Weights of a small mixture-of-experts language model, trained from scratch on English Wikipedia.
Size: 11 layers, width 512, 84.2M parameters.
Experts: 128 SwiGLU neurons an expert, 4 picks a token, a sigmoid router.
Training: a variant of SOAP for the experts, 509M tokens, 3551 steps.
Below are experts of layer 3 (counted from 0) of a mixture-of-experts language model. Rows are named router (the router's row for the expert), down (a neuron's output weights, with its number) and show model dimensions 192-255. Each number is 128 + 32 x the weight over its row's rms, rounded and kept within 0 to 255. Numbers have three digits each.
After each expert's rows: "comes before" lists some tokens at least twice as common just after its tokens as in all text. This comes from a sample of Wikipedia text that the model never trained on. Tokens count by the router's weight.

# expert 3
router:158149090164109192096089111086093155085105171107161165163154164117117163076160100170104097089159152139149101105160096156184171143088120142171155160167084102134085179104072100159079158086169167
down0:072112079130139094146137132122107141139165073128106142167131112132095046141148133153114213097137121130123125127078075112129110137136158120151122145086145128178110141144095138131122138054197130
down1:112136171088135118148103141119097149137068179137152162144168109144157108112160125111118161138122107082082081131135166100103159095158109106134176130130151134132114181090144141078090110107097182
down2:118136089151122104100111118131084107172136144103176181209112123105133141096150084143143152149126111112141133100114154125190104163111105103154118122061122154152061156085110133135042210120178098
down3:084186103111133189101140091118208085110130128151165120104112143076131140154088096179119104158141079160121144140135166186159123152163174096091169092154155122099134117154163173071097201123099140
down4:051152137136059153157184202112121098148118130131141132164105142094075140170164102113145111119102100129081063103138132175147159137109144155128114080122112131124146188092140135158102077102161130
down5:065103131128105155102184099141124187124111176091126087127133097151130160084122077087131165174107153128159123137183133085136104127132160083084129138096139087135112102142131123135135147182183114
down6:103127146137123077097109164126211168098113131147159159089182121152070148150108106059094187180109112135105162137136114122139124163090128114102076107134125091100102101132096130116103125107161105
down7:222071133120073131096116109096102094108140098186090080153138120160111106136034100106143134153119123198110165161067150155167167142123118104138158163121198094158083056130147129190082116150075062
down8:124141140096102088140154089076111129173136140168117151158202100088142130151066155124178140179159096109087162109071074057179133126157170138115085067079115113141138155133117118088094100180112116
down9:133194114118171106075101093071121119143130173077204148121136153194109123162165169150154087125156099154136103122113133105110162169151145131158122111180149165166108102139140153120186124142095078
down10:108125133144056116184165123119108149204101122122112101153158152128115096128092155098125090084147123211136139105123087143150142131140112123123187141097135107116139096102100164206143098130155088
down11:129144090185066128118133147082098130177103167147147121169057124092123153078122124090176104194165160152067086115088156161153153129149083138098098114112111169092105144141106236066147157167156100
down12:090098184148090134114108134156099129134133081111175129135065148106107129154146109132140099069155097143191162115063119126141062108133112108097134119135119148115204235133179135160173132135130184
down13:133146135095152136106134043142203080162147117106106103102140141148127146135133122134137128122146133100152110108171105108095098098140119144155141117115170083161146087123174149132138136081116168
down14:114174208111146136064154164097127155133064115149103120121079141120061160073108140106082113109096106133124123130126151093158107146149144128165134115184075141168105191116171155137123144123165124
down15:122071127104082146112139133155138115104149113152114144164158100089119088136113092105140128107089116172075116130115141127115131136087116108111168071128177123116132120077160114055124085142127142
down16:099171180145108136178134170127117131123184165113083133165083152076102122106170096131100156167120092176137163075101135111100082119130112133114074154080163121151096099141152120116094192118154146
down17:089158148150116111164124120110142156150103112084135100155119086107147101145093168119105159153147158159064116110126127110086157092167238132103098118097109127127166153146094113094069108154142116
down18:125147164092125151153160123106120096084191150170135136170147186131113114156140121119151095160147179159164154144140138114186118151113083112088160132168145095116135140156093114093107112138093104
down19:185154151147144109097236180094085147142104142147108109086108114139084125155113128195097107111152052167071143174127118087110112129098193111097192123123121100178119115093101115070217198137140137
down20:149113151109112167130113144130158141163167117113174167120139148076162143130071152138144170102139124079111110119091101182112097108159126131151098068108135085122146134139067064105198098032126136
down21:135159164153126100092061156125144159148123088157164150183100113120111103121061061166182080163151144152180077133139151141140116087126131117087097166082123174122130098077135162138126144176156075
down22:152153108072124162120151112158082126164102188130163103154141090108132128088187168145100074124141147102101070095161158105077121127154129114177133206113118150172128097157144166115154102171130058
down23:147158103106122083118055076138132149077128128157137150152123100124178075124125168114102159227095068130160158137155163110097134125075169143075172153149120179061138124167160064145112144136157168
down24:124052098080057107148143144144158127156091095148152073140153109133105093129150136101087129129164128146132097123145121144161077130124158114134109093097207187152081110147167087114124135161108109
down25:138151098133128160109128147128161120125103197118130127087096123087105121201103147146117068114096115129112191186125093087152169108098074160143100126174134166128122157102110128113181125151089144
down26:174105135113105120103093121147113198095136159168136111198102137137118112091150079137159177096124193130055144125134133070169152101072156152124111188100101129145120164165095220166127187144107090
down27:121059084172138123074111159148182133111158131101160097098124095106147193164164178108154131164131167154101068162116127148144145124158188083114102181072092195140155130156152164153098095127178130
down28:169128098173139133137156123073186110126163173102076131027154094150134168081121106086131091180122111159112112146093141073109159123119145166144153162198087094147110115147113107109145148172122129
down29:148092142129173148132122138119081098119116091130127111126067112173086089113162089109110095147115141149107129124136125087102191139117108128142125053099164104150165098149154142127133134138144146
down30:093172131091165110180051126078075129109137146153134078119104139190092225097156151165146156135177091108135116123168148139135132128088144119171144177111113151166117148076112138126104153076103101
down31:085133129154072153096151084134162132137084148141113124120156124117120164120119158077107144169147146161175133196101107125093140062190143157095157139164082105125080094167138081156156157157149113
down32:162075154145161097139083159141122143105135093130130088156126101113188142104085123090135153126140166142127149180128111140122148147146137128097163184114150126102129180120154159072109152119145155
down33:151093111166137118105140092167143146156162191159099131124123121146142169139095218098155064098152119107116121172073095166167137130153110128118034179117136142120201132184159088119122052143065119
down34:137114124119127073138162131105150184068164117192089087147100103136127110112152150066111125177097168160162156114156108120105115120116123115126169112082096096142115064108138060153162171147148178
down35:128157117128139167122129154086140105177128154125110111177052152199114159150125116110153164130155157107095129125085174122200117145119139082082111104144088119124120104119174112125150146090104117
down36:120089163088135118080112100130145108092150115072147137133124185081096143137100142068111159117149083171153111137148146133143162132113123159147124112132057083169140183207144086100139095097163170
down37:103164156177125145142111156135133115122160130158156146122121103108081069133080148161170097125097137130103164143094106107108162098131078136128075154133033117157177140101112122131123120145185093
down38:136100119096165165149105132111078142105088077157132091065104089152167130132149094091130046185127099134073183140157169115140155117127072076133177095196168119073080126103122132188132118101204117
comes before: "| ", "- ", "\n", ".", " ", "–"

# expert 2
router:159159097169133158106087120061087167091100165130166168166160151133119159093158105166107098079157155147155126090163091174159168158112130153169153164155084095114094179120094104144078159078162161
down0:096161082146070196110139086114149107092105167132098160173126144135058129117097117179203094091169156135099103148119178179149144129133146128093072206123139090134115162073142119129153140163115166
down1:061145178101146103078059072085119099095118121144090154160073145168092051112156095153099122154135164096131192153143112116105189111103115170134058109167130188189104124139150124123152154095108120
down2:086127119158136153094137127158091150071118158103114162140155032119158177155132139159164128079115108151140113133182151123140115041120170110176135157121134182188186120180070087099153175095081176
down3:087134105092087125091117128072134109154157126118071058158091177133147135169163128135121162201116152122173140097155097136115106108118156105124112104134080178104145174142174115204132104132147151
down4:084137121154130104118143093158127059118130153115183135163140151122117068141147112214148076147148085171133132125134121157059108141118117116092094213108120170178116120161094162118136137128118149
down5:187123113136096135123183145140183119102121148092148145082164101168078167097110171161120139162096168122101158144135171088117109165091086098124193114106114130115097089077131066144140113147194152
down6:074105126151145076187141202185060130140070123129166094144127148146108122142080100051139123142147167171119085126128146129091093136149155138170084119151149100201112116120152166130081075150190126
down7:143065094142104092160172098093132131148151144118146177134121156141170135176104160152145147167159182110068156143154150028097141110180187100106136197103105115096166085094146129078160111154132091
down8:144129120191166192143148167126118109120120086111125134173110125167048163124175125084159140096200118114093090126145124091145144113106185159093153065167138102131142132167148104073072109148131156
down9:141172081118131173192120083130103150133139152112113157163127138138100140158116087130082190137110111143066106119063052055130118120154138158164174111159085144122110184104091105076171121124117100
down10:153159114169154091089075126113134067142098105153101146129132161209167182076116123133133137122128195084128175065103128180100111170107109109160145171132178156047107164048089154179127115118128087
down11:129072134157154114155129118173122118146105147116121114098135166065137123147096141173128057114133128157187131184175088095106119135177100091150196090101172075156156183131134158112122081151128154
down12:085127123137166147111094108120103063156038131115161148084140127137092097130108090084139126106137085199131150102070160126169116119100158133149106094108202108173145088074146110115187091133085109
down13:120136138197120078140150109104129107130092174139083122134151106124109145095141107142146148122164126155154147112114173124169153087178140100069189123080136123108058142135123100186120105102114185
down14:132180121196150126142124091130154145141082169082168059153167161131145133101171202155151063084157129191146108119165142169152144138182159111120074135160069120178156116123058095130102184105121139
down15:169098153176158177141066118172085062126200136098132128119149059110093140132053165135165142111130115118105184143185115121111106177166133162119132162138151153165073135106152053144118131136181136
down16:113167148089143128146094162191099130120106126119115104127142172162109151152088133188168175132156069082069137160123113113095143117114133113135106048152089099142105111142084104126201155143179188
down17:164117151124196183184139175057147110124131165161141098065097089166116139129107126127020108137105135180081161066156143137119167108156048112136099090153094097130169106149139130172142105134164119
down18:107157124113142129116115142056132061154140083117130143078167140178155160106131126157143158116167105149127121138108137129129142093144130089141142121103065120084155134155140130144137135086076109
down19:140118091112132181102155077146166095078099150146133159077139160139121137186176139110132158102196192097139141157151105153111116100130067134144141112152107107129108131118113096082151179071119107
down20:178098102075132098162189051165092153039065169095073149145152179046130135091131125085155118150131156063173127097156167142088111140121133123134163112155147145150107178135151105160137125129127152
down21:127157133137129143078124138091110185140157150092104164150131157106181110120112158178161179152106147114107068171188201125158132156156125117161154111112159109119103168105123139097178118157103147
down22:146087169124102106122178116130134152109204143150191165159158164102119070156119134109174153145125116138109086129104112071125170095150154148130131097096195131119127129106130140128078045164093150
down23:129159180124153165153168107096133152136144158148104148124132093122136118156185118077104160120173169150121129160150102175111110119114108119088144111094165128178094128096125131092158077118120059
down24:140135140122149158217089130136134166079111121162197175126130133126165093146159111130109098066127105122123180125116105178103143143188114105124090096117150189180175078157181061113089094141101159
down25:146157094138170102093161124161109113136143158165111102155099145146147169159081085151148108149085178145141129134155114175101085164089143140159123125116063130056130121134128151133131072167124130
down26:123205144120041112129134119143113110099098163067091129203143142120116131133087135119165111148113154145122075150089133143155111123134146130189115156092138085167115133092098130132122161192160111
down27:117145098173150091119170153142095138085144143118136141109123154153207146147128125170072179106176110068148144163086124054129109084100141117091163167107128110161151186142147062120127136131108185
down28:092147118114102141162140081150130132121192148128152134112172128103124139161124073112115135080131134134139095130168089093163151084126188150154168192200150136174108127112187095141145104041138166
down29:074108145093103105086144123138091084162041140063140099126151086160149083120111137098118147110125077060112175151116138086131154079140181143090096129140105146081192127135175175180084124157181133
down30:138141134141096103146111160148125127122127162138106084100115186191182108143129202120137170154135109062193131183164070132122138151167118113123132150159130140109174149139109211128102099078213145
down31:139131128136159116097138166104150118137165159098111158168129146132133131077193160063145116142108172098141100114089188174125104085126126155073148199084128082158084163094096120116198197156053098
down32:125091116127118185148205139176117111098110094159169170141149158123093122113128059155119072096125120105184145181112109090104124125105107122088150124075082118096100165172151202137079103090114086
down33:095155135165088146131121154122196113124097078104135186144104142115121114105127120154209101093099140096056168170111090085123128163123115113113139097069117081147149103073162142127111143111106077
down34:134140161135086111145083178130122081155107150134146151195141116108097166128114111116142117138121126204096101139171116127133153205136142073151158124120144135099110122083089159116080153123096156
down35:152110103147091102133176122142057113127152123126129185132170194159126127139129110140157129085141073093142142089153168116145132157129181145152053133188137144073096172169079166075120121184115097
down36:137137082139166168148099157117126089125159128165046154104177126136115144171172142137091115153127101148081123160097121108194221122130037151164098083140087162150140156130127048116145167148133133
down37:141120131176163076067107156166133170126088096094088103134097120147149130055152124118110114122140147131151148095082204094126148107160108122104126209143074177151129098135144150103148128182048105
down38:099136120108094130197150097128121099115148127137153132180091194094133134088154194107153135138138132121140148160081113130178116100159193109037106134149087158146147067214113172102130119149086169
comes before: "| ", "- ", "\n", " ", ".", "–"

# expert 5
router:155168072150111155112086094104088156111088135085182150158120172109111151109176111151084075070133172107157136127168099200117156154073098116188135191155095077125071175139122101144071173116149148
down0:161142163135122097119168091092099144142166113153181089117169094104160083136096169156107081141092080107082164196119136068172156086172152179171095082106164156130134104137093152115097121181166128
down1:134176141101138144164068171120135127158111119101151087149172141134115148137158165107122188112142172152165101120119119145166144151153133166163113148085125139112228094094133137136146177099179110
down2:175157206164136088141118164205112132057101124121103130158172081135128137149124129091189163123127158142175119127055120142148161106102132135181115091128084110127149144158120137120175072132174168
down3:140095137116113165158131101085155130131115185108126081119124131134127169118130124090105133179132096133097115167126167125094131117117132132132117059160107145126120112145107060064177105142081137
down4:108141138128172110159128085096084122085125133105135161100145084113074133081118161091153096166103101149187123170143095145166099108148152185114123113173152145136143165112127081084124114132105174
down5:164105138104139150092109111120094171102173115120053080110072126151088113160092140093142157183107083091133106117105140114126138113115136113124135097063117088206210136165102122091106134156119138
down6:049145155132115101124138161138098121126161084135141159113178114160162084114108088153146167157147171131100137174142116112087143136124135089124097114151103121160104091154130078164069165150133128
down7:075105147141214169133215138108172117067088171103085136059103135210088167188110088084105143162163094169146172171114134045132147121094133102137144079142225131118081181109137123111184124180056158
down8:100173111133165157154165166132107118122118174167166156101108129149089145066159160099119127193167099139111110041119151087078123104148139081136091145161139143137084172152120079111161124137125079
down9:102155113113136152109118163123211186139161115148138168116139137131149125094095144159127173114136131187091149158081144061142145111107105099094088136168105112069127147123153091145118101137147109
down10:150146120120044130100106095158121168134142061050122150161078104063083109145173130111083152103190170095162111167175103159133085092111107103161081110134104139158147051098117121153102192129127137
down11:103134131183155097137139193117109123123148160121151119127135075136126111080132129172162138090109112136091111171091140126112151186034080171094122107192107163152154121136134104111084131123190143
down12:142128136122123159110153081109166141142161068106127117143119119122119074112173083151190065134120123159169148105136087147157113099149155154158137092099130167169161130148147119121145202193197141
down13:071145152129148122126155145146130183173144091149113131092127062138115111153117113138157182094073108097111161129105119129120075115100139126126145124131176091154126127179120087062195120136104135
down14:149105052133115135101068087135166149132151159091160096114133153167118125101140113169126154190151056084143086087123136150133092165101146064104102125117140142152100129116105093164122156105153090
down15:148050134123118040149195125118144145109111100132151168133146094101155150055128129089130173142121132088100169074098168131133166144118123134137163114093150185131167127103133108122157187137102080
down16:109157163111103131089136157047157158087134135092169142163112138211175066104161123138128111122110144090135090129056068089064105168100116133102138106158126189192126156121121091095159096182109099
down17:202148132152103120073086115177161197114136118065155160107189095080084118152203206133131130124147145117135055104114109095112127098140141146125098160187070155139149119104136130142145127183186089
down18:131093209138147132147101189110101158149147144119105126148160047124170122063115139112157109145135133101079153125081146146090170156183097106097118122119151113102195126158153126085142098082177130
down19:153130079157109086158160184130159107102093088086106138053118102158086133084135141187105108077098080141150197103102135148113169176163125164192088127150141159069172096170129097131093105113134128
down20:151098145116086140145121105149144125102144107177121157137077102162140133124176123100073165144156170095168125157157090125154146155086146119134187106140111068152102122180130086072085121162099076
down21:121153104156157135168150143117156158122113101131155104175133093096110116147163120143118105112182184079100149148128169130133139159126108153174209151132137163182115109136123143150152092146165147
down22:122075141158115136124206162104141155098150135127132152138186126161133140089133092051108134130115115065114099139064102116136126142084132133157171189127066143125139098106098176080104135071150069
down23:136141057098118161131137075170127134156077146096136116115127162115139158190183111130096121146117157073211109102173129161120139146089134119146121167140116139164086169118163114144148168157060108
down24:164159069158095080145120135134130144138133140118109114096048099118043128137150107153114122157157193079160145135151199160057161155147118163110120119107082160173143140114211053131080134123142147
down25:184069124126119131067161159146190116099105133117178072079131142124162127193098076091056152142127053130135127144166082140134157139187170108089119128120165124165101087138131100117174078157109145
down26:182170121131120123135101184132142131159150072193084147161176124148068074056108137156117074189170092131123072076091117127171136134160141099163171132177141147149116126098134110119147104115099168
down27:160151126156123119154121096136200112159096075075126160114096133140055118167102092214125109131116117178126127142184139111135133159140167132203072145120064086093109116079146143111181091096096108
down28:096128124131178166119122165176126157154125117137156146116139183172119059159110119124119169126135154171171122115120118070172087128101185111101117165180092089129131079096138132144087180123073098
down29:130122128104142126078128102095117126162206100187139105099141121101156117173132167107105106057170160109171156136146174092111115196129170084124121161129091161091153179176178145149062139101181146
down30:109113100131122135119153111137080124111121105116166143155149164128177143188156154135058093112095174163167201122178150139120038116135208114091082118084109151159082143140087121131154157099134175
down31:102136162173133066131112076185120217103217219137132125100136140140118134080102167164165160168128090120116157109100146128123130151220149159060106116152139120156131099177096084201147088129132135
down32:146108084117112101131136123110108181094141111101172160180147082098053152131101151102122141101116083176127114109110116081119196077179108124149148182126116113079121091169173094139145097137124146
down33:096135145120141108120184134153159152100146087085114184063136134134151062131099127138140110123090080114153116089144180106136136127144139093170106085112129142112131143138182150149145176160135138
down34:171164091104089200120141160136087132074137135209117147096208105192159238059180194154093133160134146158153165105129115135135077138136128136139116176109094119102134111194141125138099134118122130
down35:119121143123098140194175116110134092135147075119137141120098115108151058165144093080130155165064077151172149104120142139119159124161129088094128122098156126139100081129201096053119104127116070
down36:039172100130106192195087129197151173123150142103107071118049111075166115114094071105148115119097162139109124119140131125123093130113100135109113163086167103169135177099165177103116163165166131
down37:107134174098130156215128112126120100107089112120112164113175144146088168091075149077079162174114088134156166130113040127125144169108122144132142150081210119117158082095121113145179120195136177
down38:133164075128111120093069116120135166135149144137142143105150144117110157164116137173083148136098175080162176160101178227176101151107169188116080154086110108214118118100135104151112113131142114
comes before: "\n\n", ", ", "\n", ". ", ": ", "=="

# expert 0
router:170157099168150171106098129088088158092103168105145159168151172118106170078156075156100088102161167128147096087163088169151156154098113145164157169153103118108087162110108119185097177092181168
down0:133156092162216068141146096113100103109106137021119199159161102139126122090132107146132169166165127176091138141140069127109066108110155101109128161146201178152135101105095119159081148174159124
down1:157087120094115126071155136112115052128146170090143171083127157109126160151180114057118115128128192156136128157100199188126163169151145100168157162096083121116123132097122119136094124112082120
down2:146123082106172099127119143158144120126130119147127150180137124168073136119107136145107114132156129133104102146148124138133088220114036112158133188114116132092168124152107147159145131108066173
down3:130143150096079108171153171113152092126142137161117154147132107170172145114147131113079164164128135116135199024180121105136111123097124135140144141140153104141144153205084101125067077139152171
down4:116108165140142137151060141156061171127149139084122113121146133152134098113120085086110093118189161176092167118161120155135138192163159149184146065105197126120146152157116141098145102138148158
down5:079109138112131142110070141130181152076141153111152156118126118128113104106150101107157135130171087114157142146121139131158081074137138112067153161125123105133117143090197111127106135159136101
down6:182095099108124177143178183096155168129135095120093108137114082121156117088125109141152136085149145067131132129117128131162134110157187115091137109169097148145157091140094159127093133109155121
down7:100118061186108161119126132163146103132126117075178152134139180069114088135176103113141178105163105108114097147158120160091138122165108142148124090118124119191088176097143158118151175168131145
down8:080146164102130104150116122120152164163166143139189145107147124159170161145131112147113120161073163098120213136121129128139151030065165102139121138099160154128124101104132047075180106155147069
down9:115151166083105100151136078111131161176157145178133122102122098171180135147068127096146182186137089104120108143130133158159165096097107135131112121107145131085097136160152114145105130085062129
down10:082125160106176077129157116115120116134156146108138125152181163160122147131133196123116117155109109099173129131164149142083101195156127118167135135165112134092097172200136152094080032105117124
down11:105125164147157091145138129172156128141194124094142147185179141121141094157087132175105118094158102178081110126161099161113086155102147145111151158123089159121104146128130104113154163102101106
down12:084125136105181050109117130098089122120087111130142200148118117141110154191133062161074135120123158157082139090082088086132141165124121124126137141144115140134097036151143090123169116148156124
down13:089172147146065082143142127142169157115135103095114107191113099117114094117081080160092088180099118136153103107099094165112177098124129053116087174162118140110153090131143178026096185143165071
down14:104064157092116113158137126143051099090140108154126104155111125144201120101120113145127098092090108096112084201092030109114067103087134106139160076137113157115113125150103140063062083042157123
down15:093150154124101158177146095095152105135098077127167079172135157153048109082162094116156140127077107156115156145131144141140133141083175149115124131094136172140107131115133111075123176143165131
down16:103057127145132181091123112130111166161146105109132105129064155113147162111107158072103106176087153187101129119134149157105127097109144166079119137125169117185176177101108086161133101156088108
down17:161136151151166144144109167140048144248123149074142144084097128158061129141142135148138111092128089167093162084129173129101095158211135144124140134158115139143120079121115146107119126093111137
down18:167114117174155139169128102124174124173132191187122111169152170113185170156139093123132142022123110143067109116111095124126134141086168182127101227181183132185122102102112124166124107123107113
down19:096077105129113103132110096144154139128179125143105144108108178105161047074154158110119126146124117113124109123166085120159089134156134172159134152108151100153138105132097166111151126138207113
down20:168168127091176095113098089178137128134110138091098140126131118102072077099132134126074127097083115149118131153123147158072126063070106138116151082094103090106185139174117146128147116130105143
down21:097133158125125113080185125125173120111086083170185151186138178163125118109135092172152176130128172112143149202128113099140147115135114125123127207131145171123150192152131140074081124168097075
down22:148099152104141083122179129115157084107141100105132118092155069086136145111057141134134140132119120154111120115130088108188081120134124160129136062131174128115143088177143077119162148222132112
down23:097116109161113090153130151163178167161150113145166147185114137098090119121161119121140181092140102099060139115132176101159106119143139124090097088109191121118102133133127156159131185176114172
down24:099093117084155066125071155181133171093130176118133134072151112140118175141138106069071099122105126125086095140138143115126115115134168124139150124171168123159148130150187151126128122120123138
down25:117160134159102158161114128081096128111149167134114167161114105141090127200146148145119122152100167185106084095164137082140102161165190186109141082156137140141123208094139145043041127069124105
down26:133125127048104173145194086109103203104136129076128107185135126202149134116195118160139127161167090161141195109121143143116093135114100124159131141132157147127128075100140114106125150161104108
down27:132158077089119077122091105156170174103134141175134095149142073138137102150106126108106107085130136123093148190138105121148162131105065064078153078113130155142120159094093152160108106139144095
down28:093125130129087141094141155156116088126099085136079129136170096078104151110164151066110109157148102128111063157128156110051068158129124108124167206130083128107119083085139113145081122125101126
down29:097116095070079154135163099082131087141203083134154148090171138116149100152105175092105184120144131167164139225145160144093097118135147111164121099075153117129165084161142091125159089142113180
down30:159127085157056083173158089198146215151156117053154147119129135169109122164138143182140129107138094089136089185143073144155088092142119105142132078135185103161122111117152204097104150118164152
down31:181103161072093074122133134170117137107125141099077146168064138124130157120130123083111070160151067067128133113118126133131119079151127118118138195145097117080136128165092152054077143148129097
down32:128090126136119117093116052171133146144159108133130158169121121126117077166125077133126179120065143128155095113089174226180122158125134117170147114091061120149097146142120158104150108071119133
down33:124099148170114117168152154096172079136114133149123084132118069138141141131156137175186162155131161104085120139176127104138173124128091114144208138142186106154131105180097097068121116153134127
down34:110162133140105113070125147094116101135119118200104166116095140152078112140109155136103156119070141051097097128147163152116168156084162140066184122111191102166135107152118115153141141090243102
down35:142075075151139066127152079111157153156201088153114124101137111149181135136088145116120139149152074114091170154110109131175145181088132129088132124132129200118145117098156172182141116158150080
down36:130150108115100076170201127169154155104156135123102139088090181189219102149136200151112087108140130201098126130146129147148167159131117085095142106138104118159097109148076165114144123158167151
down37:115107123123113183115180183140161092211086157148122124096103100106112041189128102135144071141072142099090148068083160055145188130145160117103096088109121079121143164094168142068198134174113147
down38:149088192092112123119177109136102077150169146108106151123096138148124094133134131058112106196111133096137140114128090119167097134099087111076147143102060129062151137142175168083095149110153118
comes before: "- ", "| ", "\n", " ", "–", "."

# expert 1
router:161151096171112190088098117087096155102102162105158175166162154110113167069160099172092091100158158140158099113165099153158162157101126157162153166171090109131101172111074119150100161090170167
down0:082114125058083131161148114154149096114105133181141132112105151164081096124123122124130155200090161110114053055124204100114140151158163107134096109139077091132154162108085149149178136103147174
down1:178071095137139161114143135103132139152165131125129130188139155111180107107111162138138142163152161181128093101128157187131152106137169077121158091070129133131106113106139145133165120138185060
down2:143118129109114180216137106116149168123140038147125123105133095099104096085110137175144162101112132174104120138134099118168103096140105094107120123158183139158055108098154155104173057138063135
down3:153132174134130145143182080137144140096157108173149183105182111098137173114133084151156126094112149126106136153106115088178153112080155110092147056136185176122144074061152112098151099148135160
down4:058143093109122111107149136089139118129094068131145099131134147096089116151090137086149151088142118179127126168079134094100147142145161133128127123144128110168114144100147213087039100137166087
down5:126183136140174151142141129178116080124143135086120048094189121107136138092080145097119141144148152130161148150137143096132082123135149084102107071083119112176125093168142126117117142077119130
down6:192061077167093084169116111118137124067157161131170107138140115138051117114151148145161124091098054128095117135088194108113154102118097102165104100114130130153120149122142114123111149152119159
down7:151167135159209095123065118110082127133144093056211111131193156157115130137178138158141106132127210158076133116144140140109149162110175115150103147099164139132092129057134173172121110164109108
down8:101138095158079092122127162120161102112136130170142163116156153073133134154126124124176122169154099057080117160164110106118090108028076098075086106170177183080129168113134093149135099171122133
down9:137115150175072137152158095110081119159152104156124108051142067117086133149148155120091094168178162124170162144100092103104109137204153141069134103087154089092124176157085109109151167071156141
down10:114117136066097110147134108145137155123134205092117094135096157153186111155134143117090123121134080159122112223121157194158182113138164149082158147146169088112115162129085172181161150169161143
down11:139116170119145143094103154217135123116114060137157148118136159113088176180057147133104183117079128167155138130172144169145156101133140128074164113144116086132195178105169106137065150139132183
down12:162119120110124130056115101090169105219100160188101155112166124126118112139091133156113146081191160165098145155088135121121111084114176081140150110137112113136100119118074135121147156159124134
down13:123142162127154111156140154064112158150128179178124117106142128151059160113141164124176095104184083109138170120161158131091148190168132135159128152133158178172109169124119184075052117150128080
down14:055151174133100105147172157090110113172109145132166126138184064130117121127097199107165127149130116171095132143125161136096152119092199132161158094110140092152071204190136165105168106172075179
down15:104143142100113148098110168117062099147133146101079119104121127130125158168140098124141057131078087102081107105113067154126190113124127099158100100150122189110118217187164128153139131113227132
down16:107119091128154118086085112154152121172153119105068098125089129156085091161130071116103074169137046106099129151075063109105118121081166127105125095091116227127119145129159120153149107141100147
down17:145104128085160165102191126120165125178153136130162148097104158171127111141117077116124098177156140131115161137150138174154120119132089177121166093135134152107093158151163132123127125093099124
down18:117168126113078141137094210073127184165123143163153160149114141119108091182074070188137092151100088130067158128132111181066149164145135159143131098120100101088162109138115202150134144139181123
down19:155107181118111142158112151141135146129134071159063152145111139186109139095172112173099119158154171158090139085162133058002073146114119146168138111125154111108166130098094111025092149184091134
down20:126177132118078160152086121164113084091133135126141124111091147125128121073128087074115112126102050100133134137118105102157115145161129112151087109153166147078172127174135087143157041101106106
down21:097084070090128165136123159075116146098088148073086129101148081121108084122124134162158161080099169153089104135091200141138168121157177129077100122044095134171126168137106132129119091163079126
down22:146111117144102138086142099181087086157140150115116181120188073113126077184090112124134199100175154117201153121118064084151125112148169127130125118106113139161124064163132207140116104128146155
down23:108139139145157157163116186118149112136088115126141152113128091081072165119114111149124142071084120118142132158138119117145147102162122212152167144103140096126135139146107081102112160103087134
down24:102203129121119094137175172039060136179139139174146037137128103076168141132097100153156146088088080103104118149170120141120150166143077180176117171147151176113136115161117110154085144119050050
down25:178183118092215179081186099188144153119134170134140024147112105167202152134092175152130149169096143163127125111137153164144135073122077184142115091088097079183155131129109151130134175147078093
down26:093132113118096092119118163081140156138062066160130138135106107089132130120123138138103105141118153153161126081127186092114086104090160096152074143142174119160147149087095137097066123143092104
down27:167089149069090140063199100171149111105132152148111105093096125139153154113162092088083167085162160076158077103165085097180131146131106155069149086074148112122143206134119128171141131142111102
down28:100146161151107132114178110192103114135086124067128140143132198121102137225140135174074132083140110107175160187135085103106080112183163164135116166119157090132112070159079156111135172163133138
down29:120131097119165134110102132115138138161114110119124132163058113107110130172122069155146035148120121165079095137092163132133119118137141097122180060163133157093149184105066193150120108189103152
down30:113207126169111102090129108108134143145147175125089105111109173089140135132118156153138100064129131105119115105186026139107055124154085127121089082124143110094097109158109156094109158100118153
down31:188056121088097161140094137145153147061187138073123174127118177084117150150077203133151083175144164156187139104139163125166185181176190126123114164147146131116101098139055102171127084119150141
down32:076116103113139099087133124201115110152143144080122153160167118100123124085175193111118144151126064128096111127076152137137082142222172130100117138164118116128096205152109156096124114120081124
down33:131125119024130144169166096146157068115117161115109074051119124106161147110157138120126109084069139131151159194081162094127149048170088104154107084133190142124139079129117132136155148059143135
down34:123123131160134150117171101099096126100106131174071153134083037150092137171113160162078102048151113124154157097154181137122146137097159101163148084131149114114147155135177127163177108090124164
down35:112111123113098083122056159150133208030160121161102040126086144134062114103063038143146182129155110076118135127183140095107145184106158165125076089074056049106118149112151095132159099171077176
down36:078106127089080101150099123159170102163164132107139058090127163129140106144089135133135090152159141110156147105087121181149156098074096164137138112087155097072198106085135117136121146099140127
down37:106171108159136144090215130095191134139161054144116144116123171099149193180094165105084096132135153149143165145122098168096158097137079124116138140115095142104128130096119132158179111130038099
down38:115117139092104181112143115168094145143130107027109179102161154158139150162140134136095154134093102146136089104130075141131124112103134111184140090114146139127152163083169153102211109077110123
comes before: "| ", "\n", "- ", " ", ".", "|"